Experts of a small language model.
Size: width 256, vocabulary 2048, 84.4M parameters.
Experts: 64 experts in each of 11 layers, 224 tanh GELU neurons an expert, 2 picks a token, a sigmoid router.
Training: a variant of SOAP for the experts, 455M tokens, 3474 steps.
Below are experts of layer 3 (counted from 0) of a mixture-of-experts language model. Rows are named router (the router's row for the expert), up (a neuron's input weights, with its number) and show model dimensions 0-255. Each number is 500 + 25 x the weight over its row's rms, rounded and kept within 0 to 999. Numbers have three digits each.
Before each expert's rows: "mostly gets" lists some tokens that are sent to it at least half of the time. This comes from a sample of Wikipedia text that the model never trained on.

# expert 10
mostly gets: "'", " He", " his", " her", " We", " their"
router:531522505495536445473498511469497493495483485512483481472496520471512476506493466516461496480525500509479525488479503484497521484519517483477508468477471526522508451509519539492482527549524466518499512504465510526502483514531477477517456542493451470474514512515535586540517491542513491508505492475472482521530481493524476498474495501454510483490494537506472486502517484535496485499499462472524525472528481502467540493513503503512487559506495479503519510524463542543513517496500509587483495518501499528562487490538524498459520554504504477528520489446497529541470510497472479492462473527510545531507501507494497497525549497476529478507496488486518499501480502514493441500527514448464505478521480483510513492522484516508490499509540494472516502455517498511452454574494495
up0:492548466512552471489538492537509498525478497495547499484504529429521481522531474510510468512481488517482507510479556496502459475503484483468451505493461506513499524505501497528484489499508442519502430464568509501498455498499515480506473523508445514472479502454524535506493504521487525522467497498470488504529501500494489545526478546534504479457484481499514464486483530492483517461549544533521508491507503531493471464523470492434498518524458524518507519522471500525541474502490530511505487506528478531494465489496505544525516524521519485499507495491508525532502514505486531532531566481534525496466500493527509463467450491528550497480463501513489502475492497478540480492510498525500480481510473470496485453508490495524472490455500520547499463488497493505519502513477508
up1:539499464490495480510532504508473496535499473515494467531459553500513492520486538483521479476501529538493493542481506536502518475522515513512508506509472495455512489471494494515472491490512465538510488500465524506523455485534522479488497495454457505506524494499529485501478491527426522437534503464488516452513460509542479483510560532490537532501544473549467531509563491493509494477500473524537469484497508522473478521497505495485533483501515533494506527536493504517476530547471493520494489496522534509494501454498476488498470502487510491491501511495540522462473480513479546481513526554502543468489474488488526487506513501495542491501472501478490526494512475523527504536539477497496524476524513505471487480513542537493491481485428505490519541464500508546492458535473554
up2:527529438504516485540525529485506522510516496464499524506468502507523517519493451503493512435486540492530498513500490514455468484515498489478495474476506469535530476521565507504503505516513488547516458479536495516538494498454522507536468498474488498487524518490512537469504519507498508515454519484475477509504478463507517492529524522471497468475492501496479525483515539463500495477494513438523527439575467505533504478528522498486533509490483529557510524523465541545540548518503492513485491492533489517476495480529514495513484506459494517474507480472499500507504506504498478508501516473510499540485507438496528465504518510497498501507439488474446547521509532509488446523564519528498528487503517496494463536502496516534502503504501546481518530474529520523529521484495476
up3:533508508532537542502532540478465469532486524590539461475540477480477494541519488546499501482501483511483522508492507484485527471512496499561499490517471498529558480502505450517519505454542523500484497450519513480483454491448480482494529502516519474519508514510474516479506515509476511532539488517530507468516509517512504502477522534501490460486489528539521513498460491517485505519510482512480523538501506515465450478487485503517474509473482478519478526508491468470548570467502458515487480488494500499510496491434538475459469515525496469477489491481531462530502505501474476519470492488502550491511470501503512514491506466493489498503452535537480493536462478494501481489503475541535495502464540498504507510536489477493501513475486509516538505496521549451454496487506498
up4:511524509498484515511510515554494543533487529472491482505493478495520469501483506515486503545434474502447527510508502536466539474495487536464497428506484502495482480487503505505486519496518513529475510489514514471477488488529481503485485516529485477488510517517505539508474496500520536525511497476498480491487457525455489490510496503512533481501471474474503546519440527487528499508497442506544487507520505439523473493512558516487506521552487503507497515484505535489472477525521496540453474462473542538521484526507480453470524545513506535505467485451526488479475464509502489473503499478493538525470509499516461455519466460531514462468498543513502556490511500551506506456504489466557517536494508517512509509545508524505510453462514502499526510472492529533517506508480498
up5:533496501488489472471517507461509519484496519514494526502501485526521524499473498504510484462454500501487522550506490505527497522478515490497475514499459507508498514487471528493506490497494488497477508513506491510515457490459504516542484540514478450492522485474517542499551470534512508525477458484504512466528520505518508492447525587476518467528505512485473480519543510524427501515553469489499507479552487491513504499446513492504492511459493472535521511539536527457522507499503491492529522498531512521489535498536543491512480509469470497476538489501523497554486530524531528562502508551478518495461456483488523518472510518531482539546508533517454502502468484523515494513487506549507496535503533510471470469483461505519457527536465494464488474454497509500503491497476542
up6:507511488465507469498498483505462473511518481518486523506510519523504524547491522518472511510457504498508522518525497527476512503487492474462502532499493493517492509536483520555497503479511462534507467478457488541521493543529525497513504520523420479542452514512554516505486519514491504556518505483514513459474498524491510499506505492473477468501444497501500464532511476468458518493508521477481520539527454498467524565523518510519499503480531528575532485479458534499473510476522493526500527516521515478512441488445508482522509494499453508505506513540479501523485543553444494499507516496486518508474516483452472472485485539479492506492471489544572486519485477499527525502546489523481535516497513528524501499513503470493479464489475498508482517507487456470498491472527490
up7:520492496509529479516504476507501463461499482517475484460520488491503455493503531507488464454516487502516506498452511448512465446453512491497520490477503541467474511471522467438518485499533472521517481552502516600496468516505533450508494476545485482468480497518527492500486537557524492465515518507525490470556498520510523498495479519486478479527493508501505467534559476557512488495532501482544526452500490495495457521514532517503496547490493502518476527527460490475520539515494524523465524521491491512501526476485511485543514479484528502511514517525480492521523516507473462535469508479486508472493508504502497511490508473488503515537522481543551503483521495538495513506479516476465491485493506460518462551509496510521498515549492492513515504486525493447469474531476487
up8:499505470516512521440535476502509474471501492538469496466521505507521515521496554496477493495518446499532487489463528527508542475488510562510470481524497440533500484535488473479514537507501566475547480536527498494539519497495472465515529495479528496493508475518548458498518474513467496511454523451473483460485511530525443502498485488546465536523525510506498516501556498501549465514473489496523515488518531500478547512521468518491482518508496500493509484518514511544521480494515505480504481535489501447491461479518484469509468494519561538526505500526506479522495479495498455484499461491497475495508463505460536495530506547467514517536497529478483486520527500502519543493453534491443498494495483496514522464517526493529508492498497520450505498502493475496461490524504516
up9:501499546537502484514492465484506534475488524518567513439547482518492505533478541477496510527460515511519499494517530465507450458492483509507486515516568514464507494490513535486487530463480470507455515526488480529511483532508516514455496517531464466497490505529543509493532504533494522480510504466498510493531459500477526483481504492472508431515461496506478483520513470506513480508514478541532473527527496506502489537510513496492467500510482490550527441496525521513508547455460528522499535543470515525489492486486532494494557500487502475513498520510499483511526510537524514509545500544499521513513475501492528547461531497475525542510540507503481460541475455525520512484457475496483497477490499486485494520496526478489488501542507495516506463472498453526453471496474511
up10:478530494474486514476515481473530506527443490526523509520519563536513486470511502535545461533444517479458501510519487454490492485482492509512499499513519521521517474486495533451503543488511480465462491489530531503473527501505465492553495544514498470480508513487520526493502486523523477502500447520482526492518501506501544514522495476485518491511462493497531500508501539490552529499529483538488550495488526530492539478516456509499488512475492510534512478466497589492523496482498500521477538497526505474524504487528529503469516481526541559488511467502514536472512468505547449496504478542461520478528474517482495501552498533512483516506501532473474512481460471490485486489516486482505469509526479563539477489504479505501446504515513493522505514519503443541489505485527508
up11:555479474535488476508555533560475500523503482484507461475459447509527483490475502472522473514497521477522507487500494508502474494528507486510464488509492485474531469514495538494496508514543483497486557514490454529493525489526467522446499511465440502471499464521514514502514492539522496521502477495524491517496513518514524465515517484501447472497467514482489548531507467459505510502518485498521466486541481477501545467477519504503545522531511499500518493515491515558470471524469537525487522503429517508544506467492491437513497471496483512504493496531544509501496514461451511483479544517514466486511512451519514503515486514443530502481528486525524495498468493471477483509495471548479493466501503519466498516477530505497486462518471477482539495475486525494491498511539441
up12:513471492511484479520480508474500486455511537502460471526424574497495491443488466535505475495519471511528545487511422466482542488479503457491509541504504502535503465461467519454527475506558443489523513493516475498526478465483487498498532504485475477453474489536519512485527504502476469530506502489484489470496499472494486505511509495479506516523465502540505556462496486479492485493492501525518522506503496520529517494513487507513503505517508495516507535512551505547472485560509493543493493534515516471527487508476488529544510460532557487536512517533504489494495525511472498449475500509473483486486534479506519461500519511518533485490486501526515532528448473509492495492528488486483479529524486517488471482502505516479491532506509533537540539533515478502486511473454466
up13:533527474503490531504492508461475514538505466504521513487502483515494495520535493518512491437482477508513484519510495487523505513507516500473517495490486524571512541493500509469542493507485485512532512500506522483482475471504479517511521552473503525527485532475534516523486507474507478485513494464552491462539513518514532471482452497512496471463463516551509456480498480537480479507500483473493507481530489526476516524500494492574471500503525480522531529520525505528492507475466492504443528504505475531543465505509547462543481475524485541494544504502518511513497503499487489497456522516451498535484487540481469480537503511480468448489506422507515469496511480498499523480472514533512490500479460484488574532531468465470518534479512505508482487446545523497490489486510453
up14:528478515516484524498511474499469523559460467496486468451475526479475485481517485483555480508515485520492535491471539474489474506494518520505463479516461499503480486472517505532480500548530495440534480523528511515526481507476511497496532469497521479443491482472549478515507509511463472485481469485534475529498505508524520512456480499493506485502520528512492407467533491493515549524472455448547524480507494481490507511498458504505525509482509505522504472508472514549516540548481494455470463544537526519484496487458553494502492500480495524474503514457509509556515475501515508530455515494515465471512457526466497511523512488478538525503457521492474487503512500516476524519480498540500507464530523504488501494524497534518481486507485525555516461517507479515500478500493497
up15:520476476477544504487489467525473478515460476514502530460532518469492494459508487486494512485487489458528498510480478504509492500495529535479470517502492505537536524493516510527500494459479486512505497501465502509486493504514510496490485505468510495489552534531500452468468507496529502564512484467475495487499481499471481519463495447449482499526499463516494513488474498482507478517490464496505485512507490530486505483551521491459465569513506504490529510511514516504512517496549460503527500480491540505481458517486499536479478543544541488536521479495507496472470518522529466513512482486497517460551498496453491488469554555543502480478479466488496514498512488496563509493471501476505523513516482486491537525488460489487486549499552515487445495582542559480500469501533500
up16:482512487490505472456478519444496506518469479529491521473428506471490517491459485522492486489503511483523471528537514489526464444521523492504503472468504511503529478566535511524486496529538490503532502519481506522504491537496454477487551548481453482480523468507459498515521534527518481530524507474503530453485542531514445495479510499498509500483516490508539499482534496511520487481495503502496491465505457492483532493486543560539506549456536508482467509469472505510520466526479519502510550466485529529529477497517503488510492514499502466554529466472494517481434507494514498504519532537478514490449510503494467517477488483509506471500487519501515549517512519511512505441506524469544469468531501536509465499494533507496484475494469494526477526486490523519491508483534497
up17:481484491484481501464506443500509487498520530530466508483554450524526489510534489491532486492520513488492516547478486515477521459483519494491496538495497534502520474522510482496540536494516520532506473483537507523469460513521490480491487515513475464489536522496479487515499470485501511569481450467521483476516498498530462525513463528555524511547504470473517513497511532505493447490517514520474477437514500476469458481526475524496465507511504487492512457524499536436503566526456526505483483495474483530523483509505529513500480501503504489492475540477500518548493474517498502541465530457462532500482526511508525511493482540498438477499505478518471468527514481503512482476523496469520503512483510458501536444517483448497529480485527495516525512465497528496513495558491489
up18:552501486504504494455463526457474501503488489521527472520443516527476470511468537509502514484497493465496521527469486482481519486514476554516464466516489499518539468462491516484482518498509512511490549516541555519487514539479486486476462480497494502496594548527510500461512538527503502496520557509514499528526515501513493499498521509489535472470501506468489493487485497526499506511510507538554481512554482498497506480529528474490467536493480497491496523490470513448504477505537501524542517500501482446529511474509509504492481503490452513474491512476510492495526468456462536508491516450476541485481527504496500498481491466504497514537470506535453550511510506523499511455527505492494525547459525536527493518478487533520455487525533509484474493473540521472495542484470482
up19:513501475480521513500511458548483471473514522520471548476483459523480478478504556509499501491485466494517521541516470494498509499506542467500537531477455468545480483492526480549526491474512473514538509508512467472490508505521495506465487477496517471459495524497538486475529502468483511557487506522520509510462482490473492543498509460499487545499495519534491511488518504481477477479471510521488538479493479476514475478533498516502454535434511484462516516491526532503498474506500505496492463483535539523483514462512532486536486524519506492514514542480450549504501485504511502494496518445474499516520493517486483492506509523501455485522554490465485491463511454486506532495512526485454513520485521538491559532474532470533518488460574506478488512485531445509486497461504528
up20:522510530475547516480531493491493484487491488519482440511469518490498523501515538520494510496529492519527500500485456495480501493474516539460471501466475516524524472491508495521510512512499526495553493511508490493525461476527515485538517497461511511522522476519538501511513528493487517464566509470504490479475508522547480483537491532505516512494533481499505460462544479500533459530480451491512510470534489526478490494464519528518517543504489496452502520527465507428533509459470480506547531452470466477518516518461516517541430494497514503537502526502506484538445483524467477507460509504486501521467508433486480479534464474519494507517474506484494495509509514540500532515512465462485490520458479480517484508484521481444469523469511512503483482517540529540476502489495487
up21:502552517470529530508513523498476503490543464511484475518510499509514525512490500478508535478466554516502500532480483481509517513497515494507506495488478563515501521522513494497500479521521525539510481513475502519524464480486517502566523526491482493505483492476493503497506540492497478525510453475472535468499485499537435462467507515493509538480485436497448486502501453533487455509501515458444552465494490508511516512485469454490536497484475492489525512492498542491534501509544472508440531473462504511489514518535525505497451541474501485487526515511517532540467504532480512546485473456472550523503515469497554518485511487488500481511494466491509484512552515520458499504549493496527455467546494493506513498473521471520473498480476500482481463454503502529499523537518506
up22:517501507507539492519529490514470497497486523526512519484508495447515506525520517492532504466494488523495473545495436485510504510490496538485495524479496504534499506544501497501520478507510431491503501507489511482490525543505494508537487508460536502523493502443506503495493513520520483455510529534506565538513521434514487511480486463481518561476490472481492515518462506513483495486489487464461538527496487504520502519473506469474479451503501513525539539508472542496493506499525506492492485532500513456483500499503524476459477558520535464489510493489492503464469546539513476468513500479464492483463470519542478499489529529498553499450550521480539448476510462534516486473518516468487526543477538469531519539465498494499509492481494472524515488535458534525524505534470499
up23:514476538517509492484457473476473540525472477491538475494515501509498506475482501521432473506517489540545488456484479470533468552457496490483524507506479499472503532487492548501516496515536520541492503534499469493517492510491464485504496444505507518463541498492538528500494516528484473491521498482499489519484490487489537414484467479484545473464538472504482501504505490477521518548536518516506515501504541504502520467546498489555462491509480506507503504477495506456514533468519509523537519446483545518537532493467506499526563497484541524541471483513514551514506520505490485496487501505505549512512463463514517492518508530487488496511519516524497527538481461496465541548523514537477504500490500483555468512527492490492463545493539485472495504481517480494495498494504477
up24:471493461473522487481485501512495475480526470488502499494479565488492483512472498502493489491488488501539499507466494484530529521519501502522476454546491484509541508517513456521490499526554446526522504516501497508513486528512537505500511482495426442523502509537501464484474484522535563489510507494484516537480500518543432495508507539471517511530481471530510500476465476511498531505477472480540524488507502511504463543517531523537487510479512503460525530494494502508482497523501478506506532479517520524525484477591485481486503520491523485532519483515524465478477470519477475470498534508459500501478508497498490479488485542474547444512519483499541478481567513492495516486514500456476482493542475486462491422508457491478507491515521497515490498503469490472522455495474502
up25:543521494489526474503523493534513468519503491521497524512525482505500466484531520517495524486497520493464474497497521537496503511498571554502517533454440508504503478493541518503506527499522511503486521481513477500509509476484489507522455526538476512483485507502506530451482521508503496490488470514511481535472495510525487467484470507525478515480496480501517472500505550539488495497514530533512526470506503480488486542500471478507444536493485484504486479486471515478570454499550445496501550485553487507526479494514509454479532496525501474487545509485533462521489495486499515506512535456475537511500502449514501577495459497544499494508487511464522483525500495497514517495451546490471486514493530516575500478565547480494493484555526517503533489509467500500508539509506512
up26:503481509518522513475534489509499548528483494514516483458590513488478459516490480520505497509492460499493509541511479488515492528462529518484497488527507533522515521500526488476526432501502510489547513489479501520474501502533488480504503495497516498512507512522502522446474552515495500528482495532514440528517516485499516488470512486452514520480462520521518442511533525507500511496527474476502506485478493517480481522477506544515527523523500416490543506545483499470495494506541492452555486532464463527538473503472501543517490512500497521553516500494462487505502513505504506497466506520514525488577477464502528498523488518500501494495549488513531488457520495522523494539484525520548506478498484506475479499569469476503484514483531524493522495459539507481455477504475515
up27:504500477479512511526501507507489481500507546509514519464543526464552497489501540555493500538419517525487507507432492503531475501487480537533488520471523497460462518475510536475491483522489506488468538462526486530538507525486443515506518505479502485455492505466524480493530499492496511484484500518496535524510484531466512483474524476531466534505490518536484498520506503507507499462517466514502498498521498528500493537521460458475506461504513476518506486479474495523511454492553509470481462516484533469477519486486473514445475523515540500547494496498494475454508526470441453464502485503525482524520495511497489547469494526508519508554522469519495497490543513529519486538522501522522481485513489504477474490490480512501502504525525461461503496518498460461489531566545487
up28:535488538499545513527532494505488497490570472508512533458512530488457526538482468518532508515486498516522532522468475480500515500492507513532511431519481493483553519499530477500500528542545505507531489483506530501543488485505497426495500510478494491517514489514531507478486524492467484515499449498531467533419477496533513483458525510492506456514491513523474500512474488471468498482465492442518539447530484486517510502490494522533501463509480496490484530497527505480515515505504483475522490478502503512511548539534530517495499530510510483500557445506547490550489492546538475477470485478548518505464522513479519497515462489516495514505483490524487524535485531465527461494497498502508538515496480491472515525497473498521502489541460471476506510475477511525503473457470494
up29:489519516519524505533516501505491512505498508509474497524471493511545495538477485531502495529467484526489553459468492494485496527526488454441477491497474510513512497538528504492500510516533481490501478547532481493511482517533511474456513496496522530429493494496495541520479485531461479544537446523479519501505532503512506496500489566520506462486513448506495526483516497537475541474521469529485546490554527539482479530474512492485502458516540501479513516524523516465509500496472498486482526471479537478503461476493510505474501510504503523459508459512464530489450510514543501478499532547513502471500483507529504510475462528510515554521477471509486463476501551542516521532513487521520524491508511488460488506518504510449462514504471438532491504438473533509494491491512488
up30:479572536516491491468547520502494502483506481486524474500492502467508491467500513520547500525533473496508484476492493480513527505534532482481531492517480511527498495467474549529480512501518463453505482499497533472532503457487513485503467499479503508470478516478554516478512473489564474524494468501489515522479481493515475529463432522514493523508477475531488495539536541494499539470473514489529504511532482498517523484483502499497541470519519454498512470507508535460494476473496475488497530492512498455540466499513499527503474477489533552479485469485533532498556495501523492443476477474512507514478498516511553506496513507497486548497513511479489482485511488489525448508511524438491495541482496532526563474479512451496478504481521468501530491486471508512487428452504519
up31:540520507511504489527486528501453507482504514519542496526501510492454525549548499536460484489505498469493541523482490488451464491491493470479516468519488531528537483506492523515472535510523538527503514514474492476522501529510527530512487522489496474505467530529522513475484524486506503484536555482496526541512463489470505506492484516492537486494450486489499491508432542513526529471521500466515486478539513436496453479559518473519526497539467486486494497511481534457468471550522495560490493514499512475507482474509501519478476493542502540462501511499512501477546501462467467470487491490544531529508527469448501490521486502478495490519465503490485508483493514508474461495517500486476530498488480553469484467487507515544506528489507474522536525467518452519531494504538535
up32:498519556477506487460503519457504481472502511501485512476513490531454497527487497483507527518490502512492487533511529500484495503480475495482533478467470515534465500502485550483489492488495534518502458490536459531498487500516486486497431503546492486517499549497519507550509493495530514516455496529557476508526476488478493488531501471482489506509520513529479453541509518513544494470546517479486550525504459498510500508508543504426487496517465516478522495546471500532521461476538488480519521496463518500525454511503475552482517522504490476504478544535481419511464500500494538524520518482531488495464534473517515517487471513485494492477475496491552432485497498507484498479477517465503527513511529452511506538485505504498534531494435520483522507511505509513531519535498508
up33:521437494514542521521514487515509535475475477525512515502493490480519465519499506505522490496529495492497519525506504498499510488462508521458491469495477481537533495514503508475502490552490481502539495541473486461502498555481497493481482550464488496529515504514528475475459513535464484527518518526510508509477525508511487492494498476461445468517497521478467523505530459445464532508510483508500491520561494505478530462497498514517481504494541482499522520544497486503509558508482508514504473545515537480537497467463553514536491544508504480499485500507485495527486509509509476548488510516487553491472472489533478490521545545452492513515496487507492437505495533502510467521484490515496531470487514554495536511513481455500477450452483480484509515499523587490478505531510446
up34:517541541487506454517505485467495494458510531504487500443480460496464529531509506519492535514526479514521487517513497464458485505507455535498526484490545470494526449500494484486496544505513498460559520516502475486476515526432480469479509504454497505512527499497518509478495494506502463462551461494487478555524544505506475498466549483520505497518447466496486528459515504509536486478516518510555496506503533570499518515507480491487479530541489494483530505480521553476490511528504475472460487485493504484518480478540515514468509491523511494512490489462470519504460485522499485481459492523492505484519502472501494536486537504466528504468527484514543484463503486495473505511518500492491534525510497543470537537496502540497520479466500467504527523483457573474532493485496497
up35:491512531474413509486533478476502483534476497490481499506529525520489484502494528498500509503508508512452503465533487482499494492517435503476501510508462554502522489511482551479528492546536518505504486501495507468484474492494501453470511473533491508471503523530543508485527517485491495516499492510554479468465506486477495523489497471488541488477493488510482456502511519523497517508511519510531491471468458490512528526531484518496491492474518488549507489517523549461501503489540491499489522525497533553507520524486495489502474520483459503504522493502538498524464487557479485501475537517500520496530524498456526506529428496552515479525529522529487482495450426528554477531510522459521535523541513511473513502495469499464481471512492480523471509503533496484467433504488460
up36:511486505514503478488506473537443440501503525503521518498516508507472408494514538527476522508512504497492499497504497495472489525492509488493517478475516464550517475556494511453504477511487469521490494519456516505513529504553500449473468545489481494463492518527536512475474470506512533490511530509552522545520524525504524525500508483491475481454504514444488533510514487488482553497464537525530474528473504532508526477469487514500560474490515486532512518498514524509455537534531503482477491552504514490496493508481501511531466546495507505542469488512508537535476510514538493500481522549519557491516524511474506491470533516451545494529538491485511512494491469507511502521508528523523545489504469535469482561496494497521520476496490470489494493488470492493534478477520497
up37:526499467501478486483508512498502547497505524522513542496553527470517505525536502498498513500463493516490513458446497462540481484478487506505475488499489510502532502485495500504500530462497464482429507454459468513512469513467493511532500517506512473472456514513489534532511508536520516516506509521490518494490482491495506498482504525541529487481490487466504514554486499519485510456526456530502441495547512469495487544504471497540493545510474500531523486500477510447514505473520528504512519474545511536516480504551497460488546499502478522497505491481527506470493540549481446541476504525495540478485465515494489500471512447459481468494481539521495477536446508526524524495509511536484512491519543543484492465502475524512505487562478506530522499461503550476497515546487487
up38:493502523490496485475475498490476502466517521494498480474515455523514477457522517501501507568531471492479486513527506518490482500472509510494501488476465540497459478496497565500468506499493480514453492500524501523549534516531475474501438523555456488508504523473476520507531506464511524524468500487478489506560493511443475514495512486470452519498523496522487462520542503519517501468522494505441536508503495495460504490532499457475487567494458462485487503516439533486503482527506480546538466490496508492534490488506463495517526512517528500529474512562520477502479494530500497500518466526500484534502565493549519475501507507497472507514500501475525486485504494507499454482481502419531479483490467502526476486531520502491519479500516494462506498482488504499532502550529535
up39:498542514484538502509515480519434528516530500528491521475475497484496501530467497512532496503506486521517514498486507528457492474456550549510536462490478500515509443537518453487514508527537513515500509516549478499494494470499423497512526535501505516454481531493528477511494485529514528546474488461513527518546468521494512504493505522515468475468528507480514516531551447506541509537454458470515498523495484516509517538490471499520539492517533501558521507463479534517527501504484511513486517530503488525518462488498512452469453483518506484514495498511492537499481527468448474459495515538516519480470490503488524529479508506514504475520481492454497471529523458494535479488487507485513512457522525515473537522490512565443495495485465518507495492496477515497492490494491531
up40:499499512496487496484477518524531514507516489490521517524511473521498546500508496487563513511475529497486531536465493484516473548545545504520496477504498554504484534510503489498512475478500500501519510523496520501499497441507500509510501509478513510496528476539506494487497458510489502475469457525502499536511501464528509459467500493476548504432441503551490532467458504519503480532516500492515513455522499517517492475484526473484447548494485494514527490506480534471561513500442470485478529498510468557529523488507503500540511486492515481528522502482522499521461459534467492536478528532509533484527491466507580515502534478481476502512493526501486513486468485497471501526476470524497512482449550499501517445483484514489487515550515454458544522466489522502492501500498539
up41:482533494518480495507492524479515497476479484491502456533459475546494475489546481479504518511499508533547493479469457464523501521535537487460540486475507527501488507479499508488496526537516488500493541540430497518537470506518485505499495508488531525483497459530496511498476511475476526494520472506450487514541482517511524510442520517461553500442511481525480478513496490553509510497486456501550523516536501493523509490502521499489524485510548467526476516466546505485488453517481473469524518530482487512516541504520536498483468470492499496482567504443523483485557491485510495497525497505536514530532482459539476464501517543510525498498537467529490504452504501483500487497455483489541483457487520501492507489473470496538477516506502460501538502490530483527545500504515472
up42:593500504500505521524430518490474499490559527491486559471476484465513524473479462509505495471486482508517501537517493524485524463497458508530498500519518526500485450504523541500503514495495525521461547538528494512464507479507491544471532539506444496511500500496479498470530499512478501559475538470510503512497520510512472521500489460494474476490485457520498497502491539474495449496505457478522459479492489506529507530475502506491513540502540472522528493501486530489492502505481471525510487508490462519499515496508516512485506487499506494490508522550565497495493485476485484501526484550501539550464509488516514512525486477499523470517463473477511464526513447500516465517491472462481505473508457469506500480477499502504508440478465492492546527531469466450462513525527493
up43:539522539479496466478515512478508490439566518469497531469505486472510483523492494511548489461505462480531539516468542495486544476498538516470499517508516532542469464476518512475510484488493473472507468510505467507495473476527446471539516518493458425491494515500505532511500520537474476546456516488514457476540527506521493529503489493489511506452499473513493496503491530492483493490519496462527499481529515489516521521485510484496480493511487493485568529496519519464500534525519515494507502511530454502524504507537492502495511514491513534530480543506497556491461505531543497478515551502444514519454456502522493492503480515519501501511503512470509472524525482550503525472537457506491535549512518486512458465481504549518505489490528529495517467469524512482500530504507533
up44:520516527489547457479489486520492481493484489525503488492459521531514502486504493479496520472533493491463474466468471480527475488523494511484529511509512492511462532528528538512512517512547499506516514549426489534496506518498499498483529480488481529513525494506518498501514559544525473468533492457508464503502486471501494527501504537485540503487515450482490471482534492506506483497476476506554525479501506471508533557538557498488490496512515527557516530508474495492540457487572484492536515478499524561468551491464528469515509517522483484485512493481516492532447495499511471493444519543533525460460498479509477535540530483504528527466477482482472488493462478531475536464511484488466493518478518491526521497497466510479472522496518498529502522501505519524481496513465476
up45:534532497501511481497517484505491511535527472510456477531485503482578474498506516510469494494455481508469490529524487495543495482488488540483490538524513469478502524539515482515495483506471474505502497520473491542449502524494515494514502504510476467475512506491520507466509508508501422471495503483484527504516515499521467497503544504464460507535455506543491533527517484472503522487522457509502488537506489505511535549496479505493496479543542516522549538508483501538499501524552502504522474508501528435517496495542503511513508521493492486468511481506500506489482515549485453525521511531497508529455445524527495521501505500483550553516492521493538465480464471531500487513507528541469482458515490480468498508477528420506505496490458511502554502507499505506448517530497446
up46:492526462529508512486478492522515552524502494519514505479473493497508463522503529486475509489496524541473486491494522501497486522527532503492490484530462507501544480539493475466524473522528480509548504520468482514496508520491511483503490484522509469484480489485534477464495471484486493500519473496524462523493494484469483521499478497515510524473511529547515479484507558514500476555450482503532510501553468523483500513494477531514436509468471440504460514486516484472498464530517529558489477488514495510496536544555523499511459498498501452496531532486503579541527546508493511516497488483528492519514481490518503476532470500462456442479532514524505530504486519511498490486486532507508541466487493529480513483514500450555486470463504462497507539462547500498518476526512549
up47:491508516476450522481552512525522505539507484424541486526460514492472519512536503503523477500532507494532526483510530453477534514473514491513484516514522505539527442484492482473485478468540467488467507519535546517511522479534449455548524493508477485495508486515520553486459494477508470513503519466471494456512504483532521499524497523491507480491479490501505522494545508507492551477522519488518488512502494465500480484503496496516524527515477479488500486509520518516494510491476523470437519534525506507566514479520504469454532511519499514500482524479504475452481493511484536532507500511460474465527515498492523519514521512462558445465498491487479524525471530530496484525555519513521494507515471532532473513486491534481538512505506511533514460497506492511513493448554463
up48:545473504490538487548542475485548497492516517468510544460493478461493508498464483479487492449452487507479555517488489524471505498495499515489501498492493524491497480511496542534467490493500507550472488527568502506463498487512509493504494524519505455500450482493521481499457487487483500482491525498519531506497483510514514531522500494481470526504481516460538503539484529500484507539478468473569509470493545498518489510499492519493446510489535455492497569483488499487535508511521507474505492472537502487476489489456555513461509482484497490524460535532475550500458505444511493489499526513478512511494511545502467506494496480494506503517508493485469481524507473493519464526510439486482535518490523502548535484532475503539486448542520497481508497495534498498562457467493529
up49:520482540492473493519497537487473445500542530525466478503503540524545515545479524545525543489504512513510444548508495536470523484497510473498491482475468490470510466460509505508499487521549531495498510481533505494465494508497470502489511506484511477481490533543494494522513497479540527475497513465519491522536469462510462534546525504484472515496500472512496506521508527484513463518440486490473540491475471513534475498456503523560507502489522464514522556518465539505518491511488436457530518497498524490531526549497504488471442498505479464528477517483531500482537495487465465438516497526508486481476481486521510485532472508474517462537513483448517527524477514505482495483527446524493509486472490512506496526507482482486502494529485504482536532531505492528495479484489467
up50:494447476534523465533474513514517505514483463513513510450463500495515480488513493490525505516493519530461489503476531526539533493505498536477500536463455514524495484500515499503465503519508441485462540504477494479504518525512471493512480487505484539499466501534536474436474554522480471474524523512521457490511543484514504548466510476472536507482509499500512531478515515502458504482509485491481507508518502453480517516484466495513465519468502441491524504506451500491480506500477504504544456531530527486533541492469544510504511517515525456484464462505534534487486505492536500503474476546490548492506467492511508505493533485433519507465503510525509522470470481546507464489481477480476520464492485478514462490524532443532480458518464510468499492498488520490446528505512493
up51:501524492510471494468496479491488488496445502515467474503558480504551487515486515462483464499476520542523485523500490497524540528462530558492464563503484550478491460524507503494494501532503475478474519512493483523461526474517509514469523504524498488473508514499523506512551518512510573490487490478532481539509486501531454477460525469462510518507503508522475482512494534504510505506501520504505495463475469511448534481529510488512472438517493505506489503489501518527489512489489487541492485518539507444547513473530519475513506495487467509455537498476482541474490491503463505485534518486482522518478496538428476466475481520530508473452502491495536491519475448524489486505478530505479509474455480496511527489533512496513482525488491459520479449539497461535482511528465478
up52:507544460513515507467510499485497515498501500481486496528489537500512469490541518514487520537547545489481516489519499554567481471513527521459490500526458480521468492517500460479475488508494500444498520509490546463497526496548505528489455487480484514472537477484510485481469516488452488508504480495507451514492512469479478478488503467513512453477513485496493510487485522503540500583475507501449522510478475499517464528516514463512531491469528521477492483524478539536484477533494453495493501526491520501503507453478497514457483528489511471469590516488529503507503535533532479482457479478496539506534496483513480541511521489498508513505497553494562503494533489513493503510508547509513520494452505514525514505506510526526511466495522516475518494523519477525435516495519532
up53:529506477512528500482474494485470496497537515515483456480494518508494510491461495503476496499524533531494526533508484478490547545496502509520440477513501543487511474499484475496481529473530417522471508512482566522505494550496468495505513468484492469484500489469472493498454461499501490516525436524532575552543532483503512504484480508469520473533513488529511507517499492479499503485459501475497507505500523494481490512515474496510505534493500528485521501509488504433500516487503505473518506515510520481499465477471472508466519511477503483517507525505544534466511522495460480531494516514515531506516515527484466500502529475540521548501495517507517487542452530476552469453508447500504484493508509514506492449507505498519496505527499494514551529451524533453577526495464515
up54:528486450495476534492503462529509430533521516489532474481446514486522494474445508461536494423522493500458518503518489470537509506527513497514502487515491515558528517465508512513551498487510482512491495535503499501464531489472459514520495515510405472495534493484529496470465538511509509492494474496494493515507512465526497493552514456487508553501503469477502521462496465542493547560526472491495527510527470485482529491505496500482491502509526502501502505497495537481474521485512445487499475479476521525568504520560489504545492515470524508465510471515477490500502486485524541530490525510489493510530526509539491495502526537476507521493494484518474498512522538505505451476507507494494486496543488485530508485494504499532506485524504495539524531443512506490526482515481468